Below are experts of layer 4 (counted from 0) of a mixture-of-experts language model. Rows are named router (the router's row for the expert), down (a neuron's output weights, with its number) and show model dimensions 280-335. Each number is 50 + 12 x the weight over its row's rms, rounded and kept within 0 to 99.
Before each expert's rows: a language model's description of what the expert responds to. This comes from a sample of Wikipedia text that the model never trained on.

# expert 32
It responds to: Colons, semicolons, line breaks, bullets and pipes that end fields in taxoboxes and biography infoboxes, such as Phylum:, (2017–present);.
router:70 52 65 61 60 40 53 57 39 19 37 42 61 50 38 44 50 50 46 57 37 52 44 77 48 38 47 17 60 48 40 33 44 45 65 21 63 54 64 54 48 40 49 56 46 54 48 49 46 60 77 59 38 42 36 58
down0:41 46 61 73 49 57 42 56 33 61 54 49 31 45 62 57 57 15 60 52 38 44 35 59 33 38 46 69 82 64 44 49 43 59 73 55 70 39 39 59 40 66 39 49 16 39 50 66 32 43 62 45 42 40 60 39
down1:45 44 37 46 62 42 52 45 69 72 37 25 48 53 57 44 68 34 51 51 46 56 52 36 41 51 55 34 72 22 54 53 46 72 52 49 49 64 49 20 56 43 52 40 34 44 51 45 59 39 53 52 52 37 46 54
down2:55 41 48 21 43 39 47 49 43 57 45 26 56 51 45 52 52 46 47 34 44 47 36 58 46 18 54 42 46 34 53 52 61 33 53 67 57 61 44 53 39 57 40 61 42 58 57 39 60 21 69 59 51 58 58 56
down3:53 37 32 55 36 66 61 50 62 55 39 75 55 52 61 27 31 55 51 35 53 69 49 61 69 18 31 29 51 48 35 48 41 32 33 59 48 46 50 54 50 52 57 51 55 48 46 41 46 61 56 45 52 42 50 74
down4:28 54 67 41 59 48 52 46 40 84 42 48 50 54 39 52 68 49 74 58 56 58 46 55 38 56 39 56 46 57 52 44 53 45 42 41 56 68 41 54 46 65 28 53 37 61 28 54 38 69 44 43 50 76 30 42
down5:71 38 47 70 60 49 41 43 38 43 40 50 55 41 32 34 58 57 62 33 40 63 40 71 58 21 34 65 54 24 44 34 54 40 49 59 44 62 59 78 44 41 35 47 32 43 62 58 45 51 48 65 39 37 43 53
down6:59 55 41 75 57 49 53 51 29 58 60 56 36 45 36 68 55 50 74 34 53 48 56 41 48 60 51 52 72 59 61 36 52 68 61 57 44 59 66 55 81 42 44 41 60 53 50 34 78 57 54 62 51 58 47 44
down7:66 54 60 60 56 24 48 35 44 59 61 37 56 53 46 38 30 59 38 57 47 58 41 29 48 52 61 57 46 55 50 25 26 45 38 50 67 69 63 43 64 55 63 50 32 64 38 60 49 42 42 45 33 83 59 51
down8:52 76 56 66 36 03 49 37 39 60 54 38 45 35 68 59 29 54 46 57 72 70 53 50 54 51 36 60 84 76 74 16 57 54 65 72 43 46 27 62 51 57 59 58 48 40 56 31 42 54 80 46 29 42 46 55
down9:53 44 55 52 55 44 37 67 53 49 40 51 50 38 50 41 45 49 52 35 32 50 56 70 68 27 55 31 47 40 62 42 18 62 44 68 48 52 72 63 54 58 48 62 61 51 53 40 54 49 39 72 58 70 76 44
down10:57 71 32 46 53 31 55 53 26 53 41 25 59 16 52 54 55 47 52 50 49 55 51 19 40 67 46 70 56 47 65 47 38 41 59 47 26 30 51 45 43 44 46 42 50 35 66 48 71 49 53 44 47 61 54 61
down11:48 52 66 58 60 56 45 28 41 44 51 38 38 57 53 68 51 46 36 44 74 60 51 38 40 36 39 54 63 35 44 53 21 30 57 39 48 58 45 41 31 36 58 35 49 60 57 38 59 56 66 52 59 57 52 64
down12:48 35 46 68 65 38 29 43 42 42 51 50 49 55 41 48 55 45 39 51 64 55 45 26 56 52 53 55 64 54 58 40 57 57 60 47 45 39 70 53 64 57 65 52 69 49 43 58 57 79 54 49 38 61 52 64
down13:31 32 32 42 60 59 57 56 26 37 46 44 58 58 43 49 62 52 47 48 28 48 29 40 53 57 48 49 39 59 55 59 44 40 55 55 64 51 52 43 50 55 52 25 34 67 51 45 50 38 62 41 53 65 42 57
down14:46 43 55 55 35 49 49 66 44 56 26 47 50 49 72 46 56 55 89 27 39 42 45 51 47 38 33 47 28 50 46 50 59 40 59 33 60 47 36 45 32 39 33 59 46 49 58 52 34 50 31 84 44 67 56 51
down15:67 61 38 60 72 48 59 56 52 49 59 42 66 61 30 69 39 58 33 51 64 41 52 55 35 47 62 46 42 48 61 46 72 36 54 72 37 47 43 48 76 53 43 58 50 74 48 65 58 55 57 52 49 37 54 40
down16:37 61 49 49 56 62 42 46 19 62 54 44 56 60 53 61 43 51 49 36 69 47 42 65 45 52 76 31 52 51 62 30 60 52 62 39 44 45 69 61 57 42 50 49 66 59 45 43 40 38 61 55 52 50 40 31
down17:51 35 45 50 54 48 28 48 59 46 39 50 55 58 44 37 49 65 55 56 42 53 49 46 47 50 69 29 17 54 60 34 51 58 54 46 46 47 47 52 65 52 49 56 50 72 30 41 28 58 61 49 46 46 60 37
down18:61 41 29 58 46 58 42 53 40 47 41 45 70 52 46 39 57 23 37 52 50 76 49 45 36 49 39 56 50 35 56 62 57 59 41 47 60 59 60 76 44 70 62 49 58 47 53 56 44 41 40 64 44 13 44 61
down19:48 46 33 47 60 60 63 36 68 65 52 52 53 56 33 53 35 70 62 59 55 50 72 50 59 45 63 30 50 56 26 53 62 31 54 53 33 64 53 60 49 27 38 60 45 71 45 56 26 80 54 33 47 48 63 42
down20:63 50 59 53 38 52 43 62 56 26 49 59 39 35 42 32 49 53 46 48 46 33 46 50 64 49 38 41 51 70 40 43 34 45 56 43 59 28 62 56 46 45 51 58 56 12 71 45 43 62 46 63 34 59 44 43
down21:52 52 52 66 67 53 65 51 60 41 60 72 42 58 44 54 45 55 56 64 25 26 49 62 51 57 49 54 65 60 51 57 52 53 46 48 53 49 50 27 71 45 72 50 40 31 52 42 64 55 70 41 24 24 52 67
down22:53 49 45 57 58 35 86 51 59 39 44 58 41 46 44 46 57 41 70 62 30 39 45 47 60 35 52 48 75 57 37 47 32 36 67 58 59 58 38 61 57 54 48 51 50 54 51 55 36 44 69 38 41 43 43 23
down23:56 41 44 38 62 41 56 64 46 45 63 54 49 63 70 38 43 44 32 63 21 48 39 44 39 48 50 58 35 50 53 63 61 57 33 53 71 78 33 52 38 65 40 70 42 55 44 57 46 63 54 37 42 51 51 52
down24:54 52 17 50 45 27 39 57 57 42 37 42 61 43 62 62 51 45 28 42 63 53 34 55 30 43 61 43 37 45 39 60 19 67 75 55 29 44 47 39 68 50 30 46 44 73 42 51 36 49 65 24 46 46 49 33
down25:57 47 42 68 48 47 42 46 51 48 36 66 42 49 65 46 48 49 60 44 44 35 41 52 49 49 69 40 59 58 51 55 56 50 50 42 40 45 33 52 37 55 38 43 47 40 43 51 37 48 71 43 42 52 52 51
down26:39 61 70 56 51 58 65 55 49 30 29 60 36 45 69 54 57 54 67 62 40 52 72 42 59 38 25 64 55 45 41 34 48 55 34 52 45 47 47 59 37 43 42 38 66 54 39 41 50 43 32 55 26 50 55 67
down27:66 58 30 77 44 32 65 63 49 37 47 65 55 48 48 58 44 71 39 53 38 57 48 44 57 28 48 48 47 50 59 44 59 62 33 59 62 47 39 55 48 25 69 51 27 46 57 35 69 39 51 59 44 55 54 64
down28:54 57 52 58 44 33 39 57 42 44 62 58 55 44 25 40 69 23 41 32 46 55 68 40 18 61 59 42 40 61 62 64 64 59 48 53 68 42 53 42 69 54 46 52 60 61 42 66 57 65 40 40 45 68 37 67
down29:37 41 27 57 52 39 68 44 49 55 48 56 42 72 59 67 53 42 71 48 45 42 40 63 04 60 48 24 66 50 44 36 61 45 46 55 63 50 60 53 42 31 39 35 57 48 55 35 40 57 58 55 53 52 45 49
down30:45 26 36 62 45 33 56 74 47 52 61 62 56 35 53 39 66 73 33 60 39 40 58 42 68 55 43 65 34 51 47 56 67 65 51 34 45 33 33 68 83 48 78 63 45 53 58 61 32 54 26 30 50 58 65 57
down31:44 53 54 69 52 68 70 35 54 41 40 50 60 40 66 50 55 38 49 60 41 49 52 50 50 64 48 53 56 44 41 48 41 26 47 39 46 41 48 41 39 35 14 49 22 58 67 27 50 54 67 65 31 47 55 72
down32:66 60 41 37 32 42 51 40 53 40 47 54 64 59 56 68 62 48 48 45 41 45 49 48 46 49 25 71 50 38 44 53 71 55 30 30 55 42 50 46 60 54 68 58 53 51 52 41 52 50 67 59 50 42 33 43
down33:50 56 53 61 35 47 54 44 38 53 57 35 36 56 52 64 49 54 51 58 32 70 57 48 43 78 59 57 55 53 49 51 54 53 34 49 62 45 37 36 43 50 50 51 40 50 53 60 60 48 46 45 47 81 31 47
down34:66 58 47 55 51 56 40 54 56 43 41 43 44 54 45 63 32 53 37 67 51 55 57 69 68 35 43 56 44 71 47 35 44 49 65 35 26 53 81 59 35 37 31 66 35 46 60 46 48 51 30 67 51 45 58 44
down35:37 59 45 54 62 55 44 60 34 55 64 62 51 65 50 60 27 39 75 68 46 42 48 20 53 32 59 52 42 71 35 45 45 61 58 51 51 54 54 56 77 43 52 31 34 42 50 57 24 59 35 49 53 62 47 46
down36:46 40 73 41 51 66 51 30 26 60 39 51 32 37 60 42 37 40 38 36 45 61 57 35 52 48 18 45 21 64 42 62 36 48 67 46 46 63 47 28 47 55 42 60 50 33 38 56 48 55 52 65 45 45 41 55
down37:57 48 41 73 46 40 43 46 27 42 47 46 42 58 50 51 52 29 47 70 64 50 31 48 35 35 67 44 81 41 53 45 55 50 39 62 57 58 40 56 28 44 46 60 52 66 48 69 33 52 60 48 37 50 40 79
down38:49 45 33 47 57 65 36 61 41 43 45 46 62 50 58 37 43 39 53 45 22 47 32 67 45 39 48 44 43 38 79 51 42 55 65 66 41 59 61 34 49 40 72 58 39 68 58 39 28 46 51 53 54 51 69 56
down39:47 62 35 47 51 44 50 48 51 39 40 51 67 67 40 31 75 49 60 25 58 47 72 62 46 61 47 50 44 52 48 49 47 71 42 48 50 51 22 48 65 48 32 47 50 60 44 41 36 49 34 60 48 42 46 44

# expert 19
It responds to: Opening parentheses and table pipes after names or terms, such as "Jonas Vingegaard (DEN)" or "Liver (CYP2C", plus some linking verbs and quote marks.
router:49 40 65 46 51 67 48 41 60 36 56 58 56 40 57 43 56 37 62 29 57 36 66 62 47 48 39 53 80 29 71 56 36 24 51 35 79 33 62 52 56 37 42 51 50 43 55 43 49 74 54 47 48 45 47 54
down0:52 47 44 51 60 35 48 52 40 65 29 22 40 60 51 53 70 65 56 39 63 60 45 47 54 36 43 60 28 59 71 55 56 53 39 55 54 57 45 56 64 70 53 44 62 47 40 73 62 60 48 44 52 57 66 52
down1:54 55 31 39 48 51 50 38 43 46 57 65 30 48 36 54 31 64 52 65 56 63 39 42 51 66 41 54 39 45 37 52 46 44 36 36 31 50 46 41 68 47 44 46 35 32 57 49 68 36 80 49 47 45 56 55
down2:59 70 57 46 52 43 41 44 54 72 47 57 49 58 51 69 44 57 65 47 65 47 41 29 43 43 40 49 45 54 42 53 51 25 45 36 32 66 55 37 58 53 61 65 72 58 49 52 66 35 55 37 57 69 60 48
down3:47 51 58 41 47 54 63 35 42 19 40 51 52 47 46 58 60 44 36 57 51 46 58 32 71 46 54 37 70 67 50 50 56 34 52 34 57 50 38 21 50 41 33 47 77 59 47 58 33 63 51 37 38 60 58 58
down4:30 44 53 49 55 68 58 30 44 31 53 44 51 45 45 59 43 62 36 40 28 61 42 62 53 55 46 57 69 40 47 51 38 35 49 50 45 38 66 45 57 36 65 52 56 52 47 45 57 67 51 50 63 40 38 42
down5:51 68 64 53 62 59 43 62 47 60 49 52 54 38 62 35 56 54 60 36 49 52 41 39 64 49 46 71 65 62 42 37 62 38 52 45 49 65 59 57 61 56 58 48 27 51 66 39 60 56 70 62 43 54 40 39
down6:53 66 49 56 40 44 39 51 47 56 43 52 51 50 38 49 33 60 38 35 58 61 41 38 56 42 51 51 36 63 41 29 40 50 48 23 70 53 63 63 53 51 80 30 55 58 32 49 54 45 80 66 61 77 54 47
down7:48 43 67 38 47 49 58 59 39 45 45 43 38 54 76 42 66 37 45 54 38 66 81 42 42 45 51 36 58 66 74 51 56 63 61 41 53 62 54 61 64 64 50 49 52 31 72 28 63 57 43 51 47 38 45 34
down8:59 63 48 60 41 35 51 71 55 59 50 30 46 66 48 56 48 48 49 54 65 41 38 54 62 48 63 49 65 51 59 44 50 57 44 54 52 27 51 35 61 69 55 47 50 71 39 52 50 46 33 38 51 41 64 63
down9:58 28 50 53 54 65 35 59 58 71 56 43 50 81 25 33 44 71 45 35 39 63 62 57 45 47 44 63 45 32 35 51 51 73 46 36 41 48 52 43 70 35 55 47 39 60 56 30 53 49 56 45 53 68 53 62
down10:49 64 62 54 35 53 39 69 40 45 22 58 41 36 50 46 65 40 72 29 60 70 49 59 59 52 58 44 54 64 56 64 45 36 58 53 66 46 37 62 50 53 38 50 53 50 46 54 70 61 62 58 50 50 45 41
down11:37 36 82 71 58 25 64 44 47 46 56 64 58 59 64 50 41 36 46 58 37 44 36 53 48 55 52 62 54 41 58 50 50 52 53 52 48 54 38 32 53 57 43 49 51 44 51 73 40 52 39 29 45 71 56 56
down12:42 19 33 56 52 57 29 33 46 22 42 48 45 61 42 50 62 38 53 41 47 52 67 63 34 66 37 48 52 66 39 45 49 51 39 51 62 42 42 50 51 43 67 48 38 63 42 55 44 60 47 72 42 36 34 71
down13:27 70 60 41 42 37 47 29 39 54 21 37 61 41 79 52 63 43 52 46 57 58 48 59 70 53 61 46 54 68 59 49 65 49 42 39 62 70 25 64 32 28 44 42 69 33 43 72 65 43 46 56 37 62 81 43
down14:51 41 60 31 32 61 47 48 59 44 53 50 36 45 36 49 48 47 41 44 38 52 54 52 52 65 32 52 38 55 30 42 46 56 45 46 62 53 26 43 61 50 34 48 40 79 42 60 30 52 52 64 52 75 48 39
down15:27 36 38 53 52 31 56 49 62 63 40 66 54 47 50 51 49 45 52 41 60 45 33 28 45 58 58 36 28 61 60 37 55 11 33 60 43 49 53 54 48 36 73 53 44 52 68 43 52 36 59 47 64 43 42 60
down16:53 47 49 46 58 39 35 60 42 51 69 33 51 59 55 49 46 45 43 39 63 78 32 48 42 63 65 56 51 56 63 59 51 52 53 57 63 50 62 64 62 55 51 47 46 54 44 56 48 61 30 67 48 56 52 49
down17:55 38 54 64 51 58 55 69 60 56 58 30 47 42 52 49 36 60 33 57 40 46 55 39 58 44 50 56 49 61 68 44 60 58 66 72 26 48 58 10 57 63 45 56 79 59 39 38 55 52 56 42 46 49 59 58
down18:65 40 42 45 38 21 51 73 44 40 54 51 52 57 50 37 40 44 48 52 46 42 33 39 52 54 52 41 55 48 66 43 46 61 51 44 58 62 35 56 34 70 36 45 41 56 51 57 50 71 56 35 50 63 50 41
down19:58 19 34 51 56 75 64 54 60 46 59 54 68 28 69 41 58 32 52 66 51 42 27 59 41 43 83 70 23 40 46 61 33 51 40 67 71 49 51 44 36 65 31 42 35 66 62 49 52 47 26 57 57 42 64 26
down20:42 41 51 22 58 55 29 48 43 45 68 48 37 51 58 52 32 42 39 44 48 46 46 27 58 58 35 39 37 63 57 47 51 72 44 41 44 63 54 85 63 48 48 43 52 47 42 42 39 25 35 85 37 43 54 53
down21:34 47 52 52 70 56 53 43 59 64 52 45 45 43 40 48 44 59 54 48 50 51 43 34 56 36 51 52 56 52 58 60 64 45 57 51 31 52 30 48 51 59 41 68 16 30 51 80 67 58 46 54 77 62 54 49
down22:68 48 38 82 53 46 59 52 31 55 38 36 53 53 35 36 58 46 44 64 58 61 62 47 42 54 33 48 41 47 61 58 51 40 59 57 30 44 72 64 53 62 40 49 41 48 85 35 61 51 24 49 39 45 40 46
down23:58 45 52 56 43 59 58 53 55 53 57 64 36 58 48 64 38 66 55 55 59 68 47 49 41 42 44 61 51 31 48 66 66 47 41 46 28 73 76 57 56 51 56 41 58 35 70 67 51 48 36 35 55 43 49 58
down24:50 57 70 48 61 59 50 17 65 40 46 41 68 41 51 55 21 70 41 34 50 61 30 35 54 60 58 45 42 54 38 51 33 57 40 56 43 53 50 50 50 38 39 38 46 32 43 30 69 36 40 54 44 38 77 45
down25:67 39 69 41 51 44 48 40 41 33 63 47 46 48 62 41 61 56 56 50 44 38 37 48 61 53 60 46 54 50 46 34 59 51 55 50 51 47 46 46 51 52 41 68 68 46 48 71 50 31 62 80 75 42 51 48
down26:46 58 53 68 52 50 45 46 30 53 33 40 47 49 54 57 45 51 65 48 79 65 42 49 50 41 34 34 38 58 36 71 54 39 47 63 57 40 52 42 29 53 59 55 66 50 39 45 58 47 55 53 47 43 53 51
down27:46 54 50 40 64 38 50 57 44 45 41 46 63 47 59 45 33 51 68 53 51 35 32 43 39 43 81 53 57 28 63 65 32 26 44 41 38 80 51 36 28 28 56 36 42 36 72 40 41 40 38 30 63 48 56 52
down28:38 58 27 55 33 43 61 30 54 57 27 30 29 34 48 63 36 69 48 57 45 58 51 53 76 35 63 44 26 25 44 42 57 39 61 45 50 53 63 42 37 33 30 48 38 43 49 56 50 65 51 27 44 43 24 45
down29:61 66 59 16 45 45 48 50 44 45 58 55 63 45 33 27 54 59 43 65 65 42 56 60 68 39 58 14 41 50 35 38 42 65 50 45 37 43 45 56 50 27 54 59 51 25 52 39 57 51 56 25 44 60 31 64
down30:78 41 38 56 55 44 48 67 51 36 54 73 39 40 74 57 43 59 61 52 53 45 53 53 54 57 63 50 38 56 40 45 63 39 68 64 41 58 42 54 44 56 49 41 36 49 49 56 30 59 25 22 44 65 55 47
down31:45 37 45 41 59 61 56 82 55 39 62 67 57 48 58 60 56 52 51 63 42 55 25 54 42 48 42 47 75 34 42 55 47 72 45 63 60 43 67 38 61 55 33 39 43 49 41 38 54 49 78 53 57 62 49 47
down32:45 49 33 75 60 35 67 44 69 52 46 45 50 56 57 44 63 40 49 55 53 54 35 56 65 55 52 51 79 51 63 58 43 41 46 60 43 56 58 36 57 55 46 51 56 51 53 60 21 64 47 42 46 35 58 36
down33:42 50 42 65 55 70 36 52 52 39 61 56 47 63 49 55 37 37 69 20 59 59 47 56 44 55 45 39 72 39 67 32 47 37 43 10 37 44 49 62 58 54 54 56 48 46 40 43 48 71 58 38 56 34 43 56
down34:58 56 71 51 42 34 42 49 55 69 50 70 63 55 48 30 46 76 53 45 34 53 43 62 48 37 83 57 44 52 49 76 47 66 49 60 67 52 46 34 55 69 32 56 53 41 50 59 54 52 42 43 27 79 47 43
down35:59 49 48 63 53 70 59 66 55 35 58 57 58 48 38 70 37 53 55 60 70 65 53 44 52 59 38 62 31 43 37 46 50 59 44 57 45 67 62 57 57 46 40 50 27 52 41 50 37 39 66 31 27 22 43 43
down36:44 61 58 62 46 59 43 52 49 40 45 39 54 73 38 56 46 37 59 43 59 68 44 52 27 18 44 54 56 48 38 64 29 48 44 42 32 64 47 57 43 54 43 58 55 52 47 55 47 56 63 46 53 14 43 67
down37:55 59 37 64 46 35 72 40 56 53 74 49 55 52 45 47 55 75 48 42 55 49 56 31 50 49 55 37 54 61 57 57 62 40 45 56 43 51 44 37 35 56 74 40 43 57 42 60 37 73 46 61 55 47 44 55
down38:57 28 60 60 52 56 54 64 46 40 59 58 52 64 52 49 48 55 58 43 50 53 54 47 28 42 60 61 57 38 40 59 64 60 57 65 45 65 20 37 55 50 58 71 43 42 61 56 56 58 37 59 59 58 67 49
down39:44 75 50 46 28 65 54 51 49 62 44 39 43 52 49 31 76 44 42 43 52 50 44 58 51 53 51 49 58 51 44 56 47 30 63 51 51 47 50 66 55 38 47 55 52 74 36 51 57 54 46 63 47 42 61 42

# expert 26
It responds to: Opening parentheses after team or player names in sports tables and lists, such as (loan), (P), (H), (footballer, born...).
router:54 66 87 46 42 44 62 47 51 53 63 40 46 45 55 55 43 44 68 38 65 56 50 62 43 49 53 40 69 48 52 47 51 41 39 32 62 33 74 47 59 46 46 63 54 53 30 52 56 65 68 31 70 36 49 52
down0:76 42 48 53 54 63 33 50 43 58 44 40 54 75 63 35 43 62 17 73 57 63 49 57 59 69 63 43 47 30 67 79 39 55 36 49 72 23 60 38 43 48 53 37 34 50 63 37 39 45 44 41 40 46 35 50
down1:15 45 28 46 31 37 77 43 35 46 35 41 79 76 55 40 59 55 46 47 58 41 55 61 54 61 46 59 53 48 41 45 46 38 74 41 45 74 30 72 43 42 48 31 45 69 57 57 60 46 40 44 28 58 49 51
down2:36 44 60 26 56 37 49 47 57 60 57 22 27 28 70 54 40 36 61 73 50 26 61 52 55 64 30 28 43 50 33 23 70 35 80 54 32 53 51 62 59 50 52 43 53 59 57 47 42 34 53 59 58 42 45 41
down3:38 34 80 32 40 67 31 54 64 65 44 40 48 38 51 58 50 78 60 66 45 32 46 37 43 36 58 30 49 47 77 56 25 42 49 29 30 67 68 49 60 53 57 41 47 53 45 58 61 41 46 34 46 61 83 53
down4:34 51 54 43 66 72 19 56 49 59 65 31 58 66 50 55 57 71 45 55 39 46 49 62 47 49 36 48 49 59 46 43 41 56 63 60 51 47 51 51 34 31 61 53 60 57 63 48 52 32 63 57 66 40 59 38
down5:35 51 64 45 53 59 52 50 80 63 52 68 56 37 59 57 59 41 15 69 70 47 69 68 57 62 41 47 43 59 70 66 56 49 60 51 76 29 42 55 53 46 39 56 45 85 63 31 55 55 58 46 38 48 69 59
down6:56 60 50 42 40 63 38 53 69 32 49 69 27 32 28 40 67 54 57 65 50 62 62 47 38 53 26 58 54 47 40 63 59 67 84 63 44 55 72 55 56 47 54 18 60 33 53 58 56 36 44 44 67 58 39 54
down7:42 58 46 49 28 51 45 39 36 51 53 44 46 50 52 54 45 44 47 42 59 31 58 56 60 41 35 60 42 47 62 55 46 53 42 54 77 33 57 37 47 46 46 55 78 42 38 49 58 35 43 81 44 22 27 62
down8:49 51 44 47 48 32 30 55 34 61 73 31 41 50 59 39 44 58 59 38 46 62 69 52 62 54 72 42 52 50 55 20 42 60 60 62 55 49 38 49 62 51 38 40 56 58 50 56 38 56 53 73 55 46 53 69
down9:65 42 75 47 33 40 54 59 48 47 60 40 40 65 35 44 65 34 48 61 57 58 49 43 61 56 39 58 60 59 50 57 40 56 56 46 54 50 62 47 58 56 42 49 41 31 54 73 50 64 49 44 39 46 52 45
down10:63 53 43 47 43 52 61 44 45 37 36 47 50 70 63 56 40 47 34 55 46 55 49 51 55 32 55 60 61 27 41 62 42 68 65 35 42 49 57 47 34 44 45 46 48 42 51 53 68 67 48 40 49 65 25 64
down11:39 50 51 44 59 63 40 37 65 65 36 31 55 55 26 50 51 56 67 58 36 65 39 48 33 55 48 55 50 50 65 50 69 71 57 48 45 60 53 29 48 55 43 57 48 38 53 51 48 46 58 55 41 44 60 58
down12:48 58 56 45 48 58 57 65 44 23 52 67 52 60 49 59 59 60 41 53 45 59 56 50 56 59 37 45 53 49 55 45 51 61 23 53 53 44 39 58 70 45 48 43 58 50 61 34 60 76 37 46 37 48 43 66
down13:55 49 51 76 52 49 45 36 40 57 64 29 61 33 48 35 43 35 36 74 52 54 42 48 55 17 59 51 52 66 39 46 34 65 58 54 57 60 48 46 42 52 58 49 51 64 69 65 35 35 23 39 41 68 54 62
down14:42 68 51 43 36 46 30 82 41 60 64 54 69 51 47 53 76 47 64 60 68 54 39 40 37 40 34 45 61 41 64 50 59 62 59 22 34 58 57 32 57 73 58 69 59 45 49 55 51 66 55 63 55 47 61 55
down15:52 54 53 51 64 47 36 56 64 51 70 61 45 37 34 62 44 64 45 72 40 52 55 47 59 20 48 48 45 50 50 53 20 54 50 36 50 51 84 59 65 42 60 54 47 70 46 51 57 54 42 51 67 37 56 59
down16:62 38 59 60 48 56 59 56 60 40 59 51 41 59 35 45 57 35 64 47 49 51 49 57 73 41 51 50 41 45 64 54 46 76 38 49 56 54 44 39 67 71 53 58 35 35 53 61 39 59 69 38 67 64 59 50
down17:40 51 41 43 74 53 68 48 68 50 73 38 51 53 63 36 50 41 39 38 58 50 62 53 33 44 64 62 42 38 42 38 26 50 39 51 31 44 39 51 55 62 45 47 66 57 56 34 46 57 53 59 51 39 46 43
down18:28 65 37 68 39 52 43 56 47 56 44 42 66 38 46 79 42 45 34 42 45 46 37 42 41 51 52 43 61 48 70 50 47 68 48 52 58 41 48 52 48 37 34 46 47 54 33 62 43 53 53 67 61 52 61 52
down19:62 45 69 46 56 55 52 23 60 75 63 60 43 46 49 52 35 25 47 43 39 44 42 44 40 66 38 32 69 40 41 49 32 60 45 43 47 45 54 57 23 50 45 33 42 37 59 39 62 35 68 41 57 68 60 34
down20:52 63 62 23 27 68 47 35 59 41 42 62 83 41 26 54 61 47 42 36 55 37 74 46 54 40 53 56 64 46 47 43 38 56 46 60 41 49 40 54 59 37 45 45 40 45 60 41 48 66 55 37 42 67 25 52
down21:49 41 28 72 54 66 58 68 71 54 43 40 47 59 36 32 57 37 46 40 41 50 62 53 45 58 56 45 51 53 51 70 67 64 56 67 51 46 42 42 45 40 45 64 36 66 52 24 54 48 33 68 48 50 47 79
down22:38 33 68 41 42 53 63 45 44 48 33 50 65 46 33 47 37 47 33 52 40 57 65 29 54 41 44 57 54 57 41 51 55 40 44 40 45 51 50 55 64 47 50 41 51 60 73 51 53 34 62 47 28 56 58 51
down23:74 55 38 60 30 34 40 48 53 32 58 71 36 46 52 41 44 46 53 80 54 48 67 59 78 51 43 56 55 41 77 50 48 55 56 62 30 48 44 59 58 27 61 29 64 22 48 56 56 41 54 55 52 50 69 39
down24:59 51 53 38 49 66 57 59 41 57 47 39 51 87 42 48 35 61 54 40 44 55 40 42 39 50 40 39 34 39 33 45 45 50 54 57 51 73 53 37 51 55 47 39 56 40 65 43 08 40 51 49 43 39 62 53
down25:31 64 47 61 49 43 55 42 69 54 41 77 49 40 33 68 36 57 74 53 38 67 56 48 49 58 57 40 52 55 61 46 60 55 41 58 41 57 30 27 46 63 78 58 42 76 59 38 70 59 56 51 58 49 69 41
down26:48 23 49 54 60 79 56 44 43 49 58 45 48 48 44 51 68 41 35 54 53 38 54 40 25 55 34 40 52 75 48 45 39 46 59 68 50 49 56 51 54 51 40 59 62 45 49 31 49 53 42 61 36 55 40 54
down27:51 58 51 49 45 37 35 58 56 44 58 39 35 84 37 56 53 61 59 46 41 27 58 53 72 37 46 44 66 47 57 61 35 46 55 37 61 66 49 65 41 20 67 43 59 37 44 62 49 54 54 44 51 65 47 68
down28:48 46 56 56 69 66 19 49 44 54 49 67 54 37 46 71 54 41 61 48 53 31 60 37 53 42 38 63 38 70 54 52 35 41 57 47 54 29 34 44 61 69 71 51 38 40 53 31 57 31 41 21 60 55 46 68
down29:43 49 51 69 58 60 32 50 68 62 52 50 52 53 27 52 40 34 34 39 71 54 64 57 44 57 42 33 35 41 63 27 63 54 54 47 37 41 54 47 45 61 57 70 46 32 47 36 55 53 49 31 30 47 68 56
down30:54 63 47 52 44 48 37 49 28 61 37 34 52 42 28 59 43 37 38 67 69 58 67 32 48 42 73 42 34 52 44 41 55 65 46 25 63 38 61 48 64 55 59 40 57 39 48 52 55 43 79 44 43 46 72 58
down31:33 46 65 61 51 36 54 56 62 39 46 49 60 60 55 45 53 51 39 49 56 21 40 33 48 38 62 62 36 53 45 58 61 34 50 38 38 34 49 22 40 67 58 58 44 36 74 70 29 49 67 43 46 23 62 61
down32:53 46 66 63 63 26 56 63 40 49 53 58 49 66 40 44 45 56 58 41 54 76 61 50 51 42 43 40 42 73 63 30 55 47 45 43 53 56 25 43 72 83 49 64 51 60 70 67 45 52 46 46 43 44 37 43
down33:61 42 49 39 51 50 39 62 61 36 53 61 47 62 34 35 51 46 44 58 36 75 42 73 62 63 56 40 43 48 56 56 43 46 42 54 69 41 41 51 49 62 52 60 31 46 50 46 58 48 54 54 49 34 52 35
down34:53 50 57 48 36 47 65 36 52 53 53 40 50 48 49 32 45 41 18 34 52 61 56 45 60 61 24 67 56 59 51 42 50 49 43 50 68 37 41 42 41 42 65 55 52 35 49 39 34 53 43 47 74 73 49 54
down35:61 61 48 42 57 52 48 44 49 67 60 18 40 59 35 51 41 48 69 49 31 41 29 48 57 56 59 41 41 57 64 51 45 48 53 31 62 48 47 61 63 45 63 51 58 40 61 31 50 52 49 83 38 57 57 50
down36:39 58 53 69 42 29 39 48 58 77 51 57 48 57 61 59 44 74 49 38 33 56 33 45 49 38 42 51 42 45 47 48 68 63 71 12 55 59 47 28 58 55 38 53 52 45 60 30 42 56 32 43 46 48 36 29
down37:46 50 49 48 42 72 77 39 43 63 50 54 46 45 41 32 47 56 60 73 13 71 40 70 59 48 50 48 46 57 48 41 53 33 42 52 67 50 55 29 47 63 39 62 71 57 37 56 30 68 48 60 52 23 43 63
down38:53 56 41 66 33 46 51 43 52 58 54 62 52 63 31 35 38 37 51 40 75 58 50 26 31 40 45 58 49 66 51 49 51 30 43 51 41 29 46 49 52 29 54 37 39 41 56 46 57 60 40 52 65 62 57 54
down39:45 47 77 48 41 42 52 57 71 42 57 53 31 54 47 60 56 72 51 62 39 74 34 27 49 44 30 66 40 52 59 59 82 51 34 69 43 61 57 43 34 41 36 46 61 56 64 48 45 54 48 39 55 51 70 81